{
  "hidden_size": 256,
  "n_experts": 32,
  "router_score": "softmax",
  "routed_scale": 1.0,
  "norm": "rmsnorm",
  "norm_eps": 1e-05,
  "tie_word_embeddings": false,
  "optimizer": "adamw",
  "beta1": 0.95,
  "max_grad_norm": 2.0,
  "batch_tokens": [32768, 65536, 131072],
  "max_seq_len": 1024,
  "train_tokens": 328700000,
  "dataset": "wikipedia_en"
}
Below are experts of layer 15 (counted from 0) of a mixture-of-experts language model. Rows are named router (the router's row for the expert), gate (a neuron's input weights, with its number), up (a neuron's input weights, with its number) and show model dimensions 0-127. Each number is 128 + 24 x the weight over its row's rms, rounded and kept within 0 to 255. Numbers have three digits each.
After each expert's rows: a language model's description of what the expert responds to; "comes after" lists some tokens at least twice as common just before its tokens as in all text. This comes from a sample of Wikipedia text that the model never trained on. Tokens count by the router's weight.

# expert 22
router:124118122123163182104106167131056171118121198128153109151122123138123143144099112135129131118145148134147132131114145136146122151170168156161137116098112149144118076132128095136114100137149138146156105101156114150136100157145110108068126113153114096096160087149093122146116174103132109160161139131092126124109122059132138137111146136124131098093143152101121122141107161093166110156130
gate0:165125095140159135103143129125139122122115121120121173145174128156124187168073134124144120117165115119127087107136121099130091112115151115087128179124095143143076091108173147162101128131141142077121149100123148178150170132161132124125136163109116103141127118100159133105131122117153138160151151157141122173161156159152096133139122140124132107160123150138115072104095091148116136133118
up0:168173109131171148134121156172118111083155155134075123119165146126096136105142140143135160094111146156156087089133134114166144113112131166164155158134091136185097110151164163133079116122150129137164118164119145109122112086118148123127102146097111160111132132098119110100146132135135107183093131155116116144179148146140146118139167133108139166137102136119132121139131104115094136120138
gate1:115156086144123120116169166136140107086123117094128121100147117135147141117160111100134124153156097156170130169125139112161160142143077153169096154150133149109104135121154152121162115143086126144135132147123126096151166146142123141118123119147146144138120155135126101155109136130099119090088135139139119153110133103128082082115122138171133100105106140113130116135084136154134122156121
up1:105159109137116177091146141141087134109119142133165137094140127112166187145176118147165132160168085106155092144119162119179139133120100150145074153121110174132118133152165150132138122118169134116144106126124120106137126159116149109104111126146157136139135116162130090133108139125135139093107147075137111110110168090134109116116131141157106095144121145126131132102108121119123137168108
gate2:128135164145147118132105155123114150112177150156116139099069112110129139160090096123130090121168158100119133099109110110161166138116143119115106094126118152116161102163130105101150155168126127112123127115131119168146117137147192116091174110111136118123165150099108106161138160155133169103130116107123129154161106144129118117146115147170135097124152131121105121102152121125141154160116
up2:164157165131103140114102136155143118111106102135088076076117135110124157163074125133120133140101151130138144118108115059132137166081107133158147150114155131124117123158104122103065135115123152071138122160118154132142090104132095108122110129096187079119156125132122115128104131072121090114156145130127160109061158133164088149124124145125114085134136136115137131161116133139117128131103
gate3:093112174124145099138159114101150132137147131144139152104102128141112138101139113119123138137107137151127152120126085096142134135181141137129169143137112119112094119120130115113182147149124140120112176140133125149118102137096121142100106129134116078130076134098118131171139160123159083076133122124108109144183116129163115113164117150105136096155136110120128105095173128091119122108179
up3:122124123106093152135119112130101135114094144126147148142169131112168114125094097127144153096137108132113125114113124109117135136131143138110109104117150095114127142104116111147091138167131104138123117120094125094103142110161117111132115139156113115121139115088092083162120108157096115180091108105159170127106174128112120130097166094159132145120122128125141117142122134126098145118126
Dashes starting infobox field lines and field labels like Date, Coordinates, Died, Succeeded, plus table pipes and bullets.
comes after: "\n", "-", " |", ")\n", ";", "|"

# expert 8
router:147137175146132111135123152104140082139129174114176131116101120149127082087149127132137126189145087109155106112136105143139163101153145129113113151110146138123138111080165141119132067094124118152134125101161161127105144109117104173147152123099152155109148133135152122148130144132121134167134141140166133100104177120142111133150133115125124124106116133094097154123150166120154162152123
gate0:103137169160113115111126124125126102105160119149085134123139122187103106111158111116163122167131096145141107090129119108080162089126058094124087142129153123120146108108168142103139103147153101154099171178116129165143116154142140134132155124134108111133138152133102115076156145142113131107143149108137129149131126147128121104123154167136097146105146142090127167120125122114136157145121
up0:087106109117108103144105108108155167108108147129135049125176178069113128152120139116096149125134147090146098086115095123108116168126144129106143150082137138145161140119115122105123129122111115135133177082088181144133152153136143160139166119135158145131081162127132179117150129146134145133166154093148143110172146126114132127166131145120151126151146135084108159118092099141121098135135
gate1:169157077136153123166129135116142134103146149123164130149096170135141122166123143171127124125132137138090138148103141116092135165092131134120147137128114135101125128156063170148153111088152139123108162089108141118086123153120116168144141104110128121095086163112109134095137088074113152133116123086182116119143112100115121096115116146146140129085128110098121071146086122167120110110149
up1:112103162091129140102126093116165148139140114125066121176172087141143163133108109110108134131138151120122145138109112166115111110154139136179097141138121120142100108149147121128082166159143118130112159162147103132179113137157153109103108120099146120114175091185127122140112139150148109139142102180123124214119118157113181104163143136114118132134123140169154133139132114093138122128156
gate2:120117148146141113119176160144114094117136185111155134114098167181169113120115099135132119149116101126092120119148148153155163089152098124149123134138165143094162119118163155153148123108137124132178091152127079136103137109105123154149147143137124152175174141120129123127138108143111093132111138177125144110110126074109138129147188075112113105163107109125105141123160161124152124120130
up2:156120105127153169127071128139133137116121095131113148173095114087114125137129143101112089104098155111124147140108143114155094125111140137102164121123109117162075151140133087166150143130115133142071145141116153105149119164158121105106096112106130099102111129128115128127141179118132168130135074121108134130096141144169128149086094151154162155113136137134119088144124130158108106124141
gate3:077133106112117107118121105115089118138173161099142102081134126164080097122141147130137126141109119144139150112113120142142121105152169097114154127138142106140145180128154079099101160138123129156148121107133109140155145153137179120142166100141100140125086122130139101133139132137151124113174096065140113140137126137099151143176177102121139105091148118146131137103121125160130161131183
up3:128143100127107127154125134125123116118157107122151141087181147143122131128153172137083138177144098128121136162165121163119141144160140120120119153130157091101142148129115106100078165147104072159118099128151141148135165141129149122120156092097124148138144134150138099093074106161147107117147061113107137136105114087109149076120131125123110129114136124130124144125116101115148160145149
Middle digits of years and numbers inside tables and lists, such as 20-1-3, 19-8-3, and decimal points like 2.2.
comes after: "0", "9", " |", "1", "8", "–"

# expert 20
router:146111137156149111150133112107126142105159118080142111140131135105170166120134095133146114074130145145118103118126117156114104153101158145177165115146063130132131119119105094125118106102136154141121127112157131122153164145116145150102106152176124096096118126086168106096080129132145123134126123180130152093113143107127105143153099163119098109152123179118114154178110154104112149130108
gate0:147123116159111112113116148156107118146151126120172096123114117097124120156095110141109127122099114091180136135132154136081104136145124110128129105146151159090134139144137116150161120117147130062116135150129071134100131192145176083130118114096153117153106190085130138122143098145088116091116133107126103096199108137145164133112147128097125133123113140095094111099159124126070153098130
up0:126199089104149094112137120140196129147177099118128161116174134113097059101155108097110111145155091125122142158127085167181171117116123159148108136109122097143172158112171121112106131115129118128133146097155173129153115090159107150124155166144132129122126099126106134152129144139140125145095116146113131156121151159142104126078121114170139144122150071136119102131117140140176114112124
gate1:127124129125107139099113096113102109151150134128136119121132148169160117133121119129128110137116105082190131154100128124156133145154133151114139130141172132072142146088166152117127126168107091118076130136101157102118154140125174119144135171117141138144089127127130093130142113178130151127136086111136140150119142108139153147174123105094147181131105119122082137121113114171158121142125
up1:112123115150162096130162186170153091134140180133103108121145123089098147160150130119118151141145134110070142162109108135084170093124129143129145105175138125074120110148160136125137121111112132130137154109125147137145121161129123089129122103112113139130102123114136141162149106149154159116116124104126151141117137134091108124135132134162088091158166135164071104120138172082121163106120
gate2:182103170214145128134123150156107145121116110107096148161144154118208088128114103111150122147128135114116147134140085134149121120098089124159140122146130108109122119159137135181164113115117144120141138108157160092137128153101097132126078139116108134180158110097106144070131130168162113076115159093129095101139102117120103105124099157131140158130106133102162113115121144132107135160139
up2:087142154113115098129100115139079151150126095165125129119129082125105150139140177107119119105075144115110070148079174145161162119145175114114102113122138069161146176121115102102084112113162150140127149111129135144138115113151137113137169153106135135086107146114125115156126140078085122155142107124159136166149147131133123161159130116121132114091143130127167132146134137153136143114149
gate3:100157142127119108177128122142180136134104120122135164109118134156117154139129112132158151121132133131125095145093128115168108171149107118122129159143141140110083134126109113140142081147148112126074138165120134146123155146161168154125125174092107144124122146103147156160154058149143149089107120127093117135162127142120128134149117116117144164150132122096131139123157108114100131068144
up3:166147080131119144127163181131151064119111122142097151106172182137115119121130124095136155130129075129115138154118139159143124130138138128082163173132163114166105105141140149141147159100145136089099113132080148129141132124131152143126103125091109113108105105134123114117129095126121185139133114136147140173140124121142144076151133115149180109077122112120173137163116110116151110150157
Later digits of numbers in molar masses, coordinates, years and prices, plus == heading markers and degree/minute signs.
comes after: "1", "2", "3", "4", "5", "."

# expert 0
router:110148187099139131159147110103098109144099172154137122102068095119126136131112118142132129070136189116125111097098153146125130145068167143110139135092143151110154140081117095149156111102148141146119134152144116158127170124127124150094155129125074144145090109140143137118117139140155103176166098125138183107127136098118139113090136137112104146099131141130116094119157073114094129102141
gate0:106123062129162097115109142142121115090120120160146079088104132159167151141131126141112115108104089159093098120115085140158109086112124115138149120107113143118072108148111181137200086132142172176111122139121050109140119105106152106117150110108132169148118125076086090119160128152148133114114160159128161101156123106100117132088120122159136110136158115095105152123125127103121158118135
up0:128178097166168156117153126142124135121136109188141108104129105147167118147145123146140108132079101131117103137136129130150125112104107093144121117135134152119074109143163168125174151135169147166132142116156083114116115113093125129092181124116128175157162095108121101119149114115081143123170135142162152165130091119132116150103123110107122119140191121052163141143123138092123151137172
gate1:122108150131154168156142118129112143153151186177163154145083138152086155111126161164130124104125102134147144152136178094115126124113106140148119140127115095154199110126106098103138071164142140132147141126135111128099132111096127156127121122110146143073150111096142133071148092121118125118160138160136136118159169145149113124135122157117142143149144096109131140115155113101170107105093
up1:162166169111156143155144127131110122179157135150130148071118106109147121165123116153162109139082146161148147163120140169113136089101087168138170144144149140140187114134117064108101107154155095124162126081099116110127132116098097170095137160103146153110160092103132134086182128153154142108110182134115154143169130150100136135130140125127135148094139146109125122125156139171115097113141
gate2:116128116098128107120109111096187098128138110114132138145119090116132123155076120085125112126123094108123079108140095166080120105131106139149148115144140147148156146167112124119131151143146080120112161157110109117135201131168142172094130119128134131123093150142130134105165120160133138128126117105108130170159110120083140118133142127120160105113149078158129152126138100124116150121170
up2:139151080166144136108130161157145121126114108121132122117144149157141154139161155158123114144108134123128171171141138081130121130120100133107153106136121127100118132141141171152114102113115146156169109107125121135111081109114099117156151116136157134135145095100129097137127129127113099139119108160131118139108147111170106148088132158133121113125136136147131119168115170128158108164123
gate3:150125083129138129171159160141155090124103113147065124115137151140100140129127120175125127124108155113074171150165122117118113124122109157101105097121131086140138092149095148141161132151102155123153164082119150146124129103116104121134123120151169112110124129109186076122143088165107095133100153143110166132089168148147145117172142135126157164118123128116130141142112141147155132118155
up3:150136119127126127145132137153151109134103155120116139096130154156093138120078092107164147119163125132120172166131095155080136124108125125093136103127115095097129079124100115133161135141142148132147160079122136143164167133151122140124139146154129169098111130119141124068123097162138119133137148129115165098115169139137118096135133156156133138107138117148157120186138133124098144138135
Articles and determiners like the, a, its, other opening a noun phrase in place, species and municipal descriptions, e.g. the city, a new school.
comes after: " of", " in", " is", ".", " to", "\n"

# expert 18
router:114095142140108139127137087122139130136134136123121111147115147100052151109103142150138133180095121140147122147157160115158121098132175126137127181092109127165132129114150097139118152093116127123166086170128120128126164163112085192106120135099160125131105106167108123148143122101148140138126159132127139132093133116157139177123140141101089113131138095094161133103105130101156166136111
gate0:149115073175169130149156144146103117139159118118115138101137172100130158106099117124065104157155093123100143147163173099122128092132161134130098117148166190163143106141125087139122133090119114105160096126179138142127131121107097145137115143082154119184127120104139112115122132155131164169108151123134122085101144145146126151140132114156097128151138122130105086174129124159146158110108
up0:152101114147161096095104138116112150158148172109116118089129077113148181154154172119127106132086132144103167174125136126117075118176143154126114148133136145131146114126130161113143109120152138091168107111186117138153140129111159111117134145077147115136125095116110138116132123166129110131141106135114124124125175147133122150139159109056125096144131108156097140122125139095142144100140
gate1:156082137176130138104105148127149110102115120085124155134083136120135144119136103071119171131149096077121151115110149097114170116147132134118100123125123075106136165150131134114118079176138137108140134135076176126109098132136115105114113120109114106104136180134125122156126132117135156113091132098150084140163113155117167121108122116092159129130121084160130112129139065118141137109148
up1:108161094133135084153155134129142112137127124138125134108143126152121155171143137128125126092140162154056138139117101167091130148138145135147142125142150165098122166083107126142119147085113118144106098085166137095143149131157148134155112149111144113138158142108167160152162139125143117133132136168126103145150151080160126155120159152158109114136136167106110127150132168128108104133136
gate2:107142122120161139184181144166143101136110150087127150119119133119109087123098106175098129135179154084167122145139113114125149127125146131146135110133141075133110180120189075131129143103152085107111151152098132104142129121175111135106097115105127172093110104129123127149111112108133125154080125128147134151133093142109112095146121130120175137161166125102129121126115089164114134078152
up2:135117133094152135084115124140144123103129121154091131118127093106161217152158153135169111126132106117080134106113168151080100139089137107094122119111147184118108097104110119175127127132142115104123133175153103136114117131084135143094165101133105116153169135111132137165146151204133102099139088149129101137151118096136178134122115141129127117110127146112126123150125174107134087131131
gate3:139161083105193121147156190173166106131099101132119115145180163108120118114137120138114135095141155172127091145130127102129190157163111140078168103113148119155151135145096128112131101148138153173160125152116141152118154128145105131161128121125104098096133157143144122163125123104106114150129116121092145119147141117107126120149145136143160122116159132133116085120110160122131126152099
up3:117154108124125162130137138143142115126117082102108104168156130156125116134119108143121131131094156179125078118132105168116133149172108163095146140129132142171116143106135118114152109124135094173148090136110121166123134154135110140097147168092127109092154144165143133143153127095093097144124121125091152098110130135148155150119171119138153088104112149134132100088108128124134094168106
Blank spaces and quote marks around titles of songs, books and films in lists and tables, e.g. Orchestra followed by space, "Last Night.
comes after: " |", " in", " \"", "|", " In", ":"

# expert 29
router:130179082142183114150127150187160108149123132115124145136116119115141103131126141103140156140093118107141156150130162123120132122142159074106179176088094131171136113122112113116095145142110109090170134114127134127136092070129164122157100115119108140153132150159137128125135078114140106139139171152111118130115220143170124152120128078149149127133138140149153130135120089144132120119121
gate0:168066126127082145112162096073108155135132143135110111105141141115108124107152138177137151162132145118093123168149094125151164164179136138156138141141140127132096184146154165150143123129142161145091133128133135118129113122126118115133119141117123106128127137101103160130126153107098131131137141114123137157158118130122149127139107174132119152148121146074093162162122158124174132119133
up0:117147114136138087126071162149153074123146075099147119103144099154151125117170118078159082141113151127154151107150128152127129108089123142146106131154142108124201116100119130135132164140104069159153088143106099106138168112120122123138149139134127156130132141143168079111150119125133145098111116114139161120129154149142112140097176086110115121122148128163129111127089163128116146170140
gate1:130102118144161149118114154127132090150125119131083121115141133098110149115099170148153115155113158129120129126123128147164141142130145161135132119139145148165157123146145128143147112131096153132133137123117084087160150147135122102072129159103145139128119165102090094137163133155126175151111104142124119106109122127155107094141126100154113062102169091154100110143099159183108134102143
up1:123074167139148149092149069137154161123120138127135080165129108127129164105124129142120122141126130171154129088099115160150137147141133142133118086145135094099156139133144152150101101137119112158143124104138107090160181139139112158123155148142151147085119149185147144124119143106065149150103148169112134132127109150143115142144115080132108133083131129115155124129107098125121120114164
gate2:143153143136126118139089105158072075108124115120103095123100154135159111100136139130166092155106130119123100138151138135124173124143110132178125104129086124165123128110142143152126155172136110168132150115132100108123100116146115154095129115144114098149132108138153129149127103126159128134134127117160148153095101077122081105105139155128130132088097113096100144169121119085179120127126
up2:117109143128107097110154129104191139124116153129149136083134122141112125148160147119133147146118080108139132136117155170148109133144101176103125170140122117099127161111107144088151156123131153097106100125147153165165159126133178133151105105101162152107143197153106139136115146132075140129119118117096108097116165133156129167175100103082109140140174085161174144121153156151080095110134
gate3:133148129143136151150115143134174104201142089147121135132137145142166154141081152142113139154124183109137158167127119120134142159134124124108166136134166083126140182158148135113156126103158122102103130108089100167139115147107130152100155128099175107106126159104135153126122136144119137110159123144150074128128118121143101116130125137092132138129141140149140123145085166139154100122126
up3:139087100116110138107132141120133196109140178127117119094150120132122115144111082124177118101125123113168154123082120105150139111174143133100095139151144156083109107127167147109156122137116137116113143102085095136076142150154168102155167151114112134145140075181098128171164121117151167141125134110138129106106132132106159123142102099134135155094140133174092140132078112124117139156126
Sentence-ending periods and quote closers, paragraph breaks, heading ends, and pipes opening a new table row.
comes after: " |\n", "\n", ")\n", ".\n", "\"", ".\n\n"

# expert 2
router:094132147110105155152143068112102167173129127107113117125100110145102146144119132146113168120161128121129126124079142145102113091137107120116103124170143136133133126083105097096097138150126125173137116115124143129116154167135122114133142094100125130125138124126118120116124133150116130137136151150113105091120143107123166205119149149096119111144105164102176178105149101105136127202087
gate0:150094137129139142139115162143138166148162089137111130120104119124145113162079094134141135136149123137100143109106132150137168106145070155117110151160143150104162076095148111076124167145137115121100120105153114131140121165134102095134133124151153099086127135141158098112156114121110168107102156139080098121115120098103146112128151121185147156138085130139144109125108135118142126140165
up0:134132147122139141115113155139122138130103087171118119130128138152148113146151097131156151102141140175147118116076140162123145129107124109121138071155130151083150078156098158129105135114149176126104157126104179123122111140133144102123136128102146112120096120119136143174121081157174164077114099091127157100128147124125122142128166170104137083126112153118133114134150149120098141153096
gate1:139102150132143153148122111126129088177189132099105176134111127138123099128117111122122149147080133130165109161130159147109107095109125145108089115166164149082134123107173148098132164118129120166119134110111169109114113114149098157118177122109138116100111146114114091116136105157115098114102122121130178118162101108149155143134178142148129159123119125155138138115126152124132161129122
up1:117133145120143150067100120144112101105085131146154145174146118129134169064123121137158111135189145131135129081135121128156115093147126065154097132143071114126130150106101163113148137176091089121161137154110138122118149147112132113108172115128131134176128127122121111138139085115121137140088136129147144120128118148113102129113137136109085135147155125077120117133093140161138135139122
gate2:131156125128148142138142142158123118116163109093148121133096166108087115139143103175105107150113108173142103087125131143115126139177135156132109168160146119089120144106140138102141097128120104154125110127205135106134167137119093153136093143085140099146136126143114109136162164137138147147115140165128122106189110117184167161118132088117147094122094131126143150133130106126109103152127
up2:143132115136164138132139151159144151136126098113191111125114178115138153173126076100137104145136084074129141076134132173148111113158127143108123123115141166137120176148131171136127115138088060095147120195123141121098093148114159118100100129144133130123085155117139103126095125101121178165122127101090140123127156155148140147136158100089129063114120145121119120119089138119149146112126
gate3:122102154150136137144121144145112166134150139159152097083140088140167170152118104154110122111105116133085146130108115149115116119135122133096157124147119113161091093141129110109149112120130144105142164088125131111134151139135082113176169132172138109082138168110163126143092114168090160108111137133083112141118144110158146130147142180109127146087135144108117130111088143123160153127097
up3:104150144108101105138127093122095168098143123154129136102123146113119108144139107163115085139110088121084156112121124156142124114130125099132130090108129152128133070147113101165132093155142116164134124139139126139113165146185146098109163158124113170134131107073121157152125175129118113135137149110134133156155125169091132119136109108109097151100161117099143132163135130106116133135097
Subject pronouns and following auxiliary verbs, such as She, he, it, was, has, had, often right after a period.
comes after: ".", ",", " that", " it", " It", ")"

# expert 15
router:123165150176164113108122098149081141128125128155165110105160122102142126117141135102097095172136140105139102101153131106145075101139127128177166113148144139139136117130094116171146144123128124082140148099118128102127093118091124107138134118171164143100157139105132155130103140107133119141143153120119107108098151147140117114155128179127132130164116140128100160142152168137175096176104
gate0:156152106180147133134149123205167127143106155109133134114102159102116074101156097105134120114094137134116153168089129134126123128142140171103137117112128109147163138105149106108124109172149110163145127141104132118140132137166146146153113134146123118104124156136096125115135142119126134150124132110140136109151120109115150098127175142164091157105147115137133123127169114114119110120141
up0:147168117161159157104142107180124169127128154132154115102108142107116125121168135099111132118123127138152113122097125122114116121158124157134148118137122103138128132096138054117136111140154119137193154153140108174111101119135142100140115148167167162113138127125087138141146142124143138122133130134113110086132152086095140133130149136153110123122115116137119146101181127105121127142101
gate1:152154110149156113132103119158136131140168118153136136155108137129131161102123127124129103108126143160145115126138107154107156122116155108147173085199151164113141147132144179119138146117143138093109170143128114128115124124133096153129125105124132149131103137092095129128187132107123110143078124096106111113140085180126131083115149141173127153126125108127152074131120123152104069121182
up1:151177146201188139116113109196141138137159132168125091118126133128151154114119148126099114138130102163161125095139129116154132109119112121158185124189123151159118140146120153144139126099118142068091117123139110114112100122137105146134165101113165157117132126117066154148146139137124139147106125087139112108121098172108117139099161134164158144126123131094138084131126105155123124128140
gate2:104159088137177078158113125126129137120131103113154137127120118127131133143124135130097113131128142155103138149145090118125143139162112158122137119170085158149127121131188102166142144108167116099148150111147093079143136167117096128103148102139115103128118116094132131111152159133147112097100081140107151141100111151084107124142147138165132157152143136100115113155156167179089096113148
up2:181107118102077148098134124109113074132159154142102125121132181110101114115122162162126155091139132106104116142146151154112099139107137130099122129083182123121131139152115130142128124134079118139059105130103119126104121106133175126111137145090109124148092137149135125121115071084121117134126146107152136131125188111158143129149138134097120152104116143136133158104090064103153132122111
gate3:178125087138148135148141100145182081168158164087120133126133162095102173112150094095176150156078152147186162130093115093098121127157144161136122159112134120134171126142146108144170133100090121120196124108148075154123146117144110146119151151165111153134150119129143104130105129171180137175115145148102128171120142144101139109129133118149155136127107150069151114101104114150157144142111
up3:155129153144126116143149103192155153163113152151111113094135120132120134133155122118161134152088128119159116138085105086133094110170139142146135137121128158142125106150121130130102113168099087107163158113119073200110152122133122113123173158171153173131131140194127112149114105184134119155113138141153115148131122124094119141141178121124134125106097128105123110131109120124156083134126
Digits in scores, years and statistics in sports text, plus words like season, round, tournament, e.g. 13–6 loss, 2010 season.
comes after: "1", "2", "–", "0", "8", "6"

# expert 1
router:135141160131108127137160078155110170111103099164128075132137103142134180145153102103118180179167108132159108153115148132146141131106137140139146180120105178104098077108121147063170165159122151118139130132077142136093140140096102126128126135148115152159142128149082149149123131131110166158165133137111134137103160094136138146130104122119129070141122148134149122152128117132142121142097
gate0:065141112127122163118093149109134127140151099139122160138122127153074163124066137100172151127122116093141167136123117110121169176108082082129098117129149097122118132138162147159084142149087138181130153150111142135148122113156119101111136145159150151116116160127107149106160155078079123122108104132117120122107111144113107137127166101125132171132113087140113139156152125076116113107131
up0:112161106145116139174112136090123123134102096099151162162137138106078137115106128116151123130114116123125125134095163109127140136147081117130090112128130112149165126186118111131117123128073115134131169143152137127103124081138116096099111125115126121167109125138119094133150166116133131125154107098082113163156107133136106153104109123137150141122116132147137115184126159130163156109125
gate1:153142119153171156126155129147090136125116149079129162111116119154129166103132139156173151127113142163092107185137155132126144121146192111112119149164150124131111113143097126132101166141127147164158131117142119051120148163108106111137098122138078146126121139134148093074142166110137123124142099134117138170130134120144112102116182118138160083156110135154137105137127135095137153119147
up1:091114124125123133167108156099121103117129182119141134156107115107128128147134121132097096195098108127140147109145148092123095102136136105152135111129180128161149118109137071131141098133113151097172135129130091088126134110116112151159167135136136108179116094114155118124106149114072085162104132122149156121145102139145139161125153115125162122108107081101126169131120132097097178143125
gate2:140104092133117154133140147147117102115121168076096094123131162119117119165156111137121104154118134128090151120107128166150119091125130147122118132151143120152146190135118144101113137141124147114092158151107160147199156123132179108122158152133112113127078143121119124117124092148160118102117122155111147175131143138107138085158112080119094113084097122182166150109106131156145153094147
up2:100154152133105113100114109106143118152149093125152155106149118108127109116089154150123114084110134163114153141142101153086191175113132098098135110126137134157165130132185137179117125139109118119167128155162105080106096111163094195144121124127105097126154113096141144082115143120141130156123147097146124115157095138106094160116151169139093102144121150123119146123129102116127090132146
gate3:130106120122111118138138105078086154114111168148147143120096140083155118120139156183134121129115135106091094121117134138123148157122131086150083105144106114159151139118117157131163143139156139133103101088152147083114097126125154121123153148138112114154135103119137099134115130115074119149134099109135152152152118153109102120135097113105130111156137154114073150064159101155173134141145
up3:160125099124146087133108112149152188095085122111126142149140167129140126147106110121118152133138111090105116169174127127099124154147157107069091117122147145089136097158109122077156122160134116164118114075131141142114141105133147096121150144120134142116137106111100148106149100108067107124123105137110113118115147125139081118107083091151148162147161130142121099143167109201092118123084
Line-break tokens ending list or infobox lines, and first digits of numbers in sports lineups and results, like 1 in 12th or 8 in 84'.
comes after: " ", " (", " information", " also", " February", " career"

# expert 10
router:109144161107120147125115137115136098117125123147118183114118112078147162123091158137155147126157129153162091143147124092141118158138130148137153116085132070143126136097142200123100115143109159114081124127110098151126142150115112127099124109103139128106115111162127111122119148116096144148152134110123116114100125090157084130146132127128117141139152112099149168153098147107149135094136
gate0:141185152148155144139139164144107142114136122135188130111143128166124111098155110153109129127151155113126114106156143119159154148100131165127137145130145133071135116108151134146128157106167124156191150102116144127171090090152182118131144118122092171148142152122104113103096089146145096108100115137116091162110073073140136136144143163145143166119147105145109178159099097128111133130159
up0:140139135112139146094144132127134126137138089159133113137105165131117080133104138120152112140127141084067071096128108127100153141134151100110142130149102175102171094101156140113097127159177152120146105107088113110156144132109088073085130105100096111114090121088078062087162127147095101085138126161165145140153134109125105118094139162136121140153122111135158124155139127152103118081102
gate1:103109110119093089129077121135140126137127131116113120122164130122099136135140142119143134095155103084111118112120115163110116148119123091109157118144110099138119116180131132100134138111141123180114127149138056153109153145151143153123122145179127088129099132126130099107114102130144122137106114073132115106135145142090130155111118168116110141058142109147129155127160126113126139062141
up1:127131114104167091163100120117175120170169127120161152112153102155142138098127169114093104127153162098107136087120126153174092107114116110128147107125096108130083103169131165115107127127103159094138076143126130146099125139148129116124153131143165134106119149095163149140109103133121146158116139130159149130103122130073134145131150126082106083052152137091126163140104136127120130128088
gate2:110112099107130108147122139122133121110112130140093119103147212105111071155088140107121112101132090150109096107083106113101144152124078155093115143165111118138147093158128133079127107116160092136116149158136113126124133146157130088121119116087139091192110155130133139095170122126152150143112144125101134088148105123145181127131152129142104163126144099133175114099107110150136090089122
up2:142156134132134141091084135143114104097148093114166144127091085156108155150133099105116169100076140137175149131200157105171132110153194132145135113118165124120137117132125119161145161094131121119137098080158126113082105123101117177166153136165140154116117138136126129127140096136088099090116138140147104143114151120108100149127129116090123157171128099076121127166139140102118147131128
gate3:096158178150133157133094119183119149122170164135154093149135114138140152106131092110110136116125133110109153131138126084127134130106165125101137139122168125116112137143184138151176151140090136123136175172117142157139115124165150132122117124116145162109125111084121144118097125122118155154149118164154137124140162055128145061162141141126104101106147138156117122128078109118132161124158
up3:131125116105128111161061114129116137111152093133083127141145137116146172145130119164129144144172151155125110105163103145109118130141106144147112171114137158158098083141154132109127175128136117109138098114153116131122145078116122077139119134101120152134144169126140115164098127157132144139135169119127190144147155135138113149107170121164100114161119139122094097099128172149134179110086
Inner digits of years and numbers in data tables and race results, such as 9 in 1979 or 7 in 7.75, plus spaces before cell numbers.
comes after: " ", "1", " |", "9", "–", "|"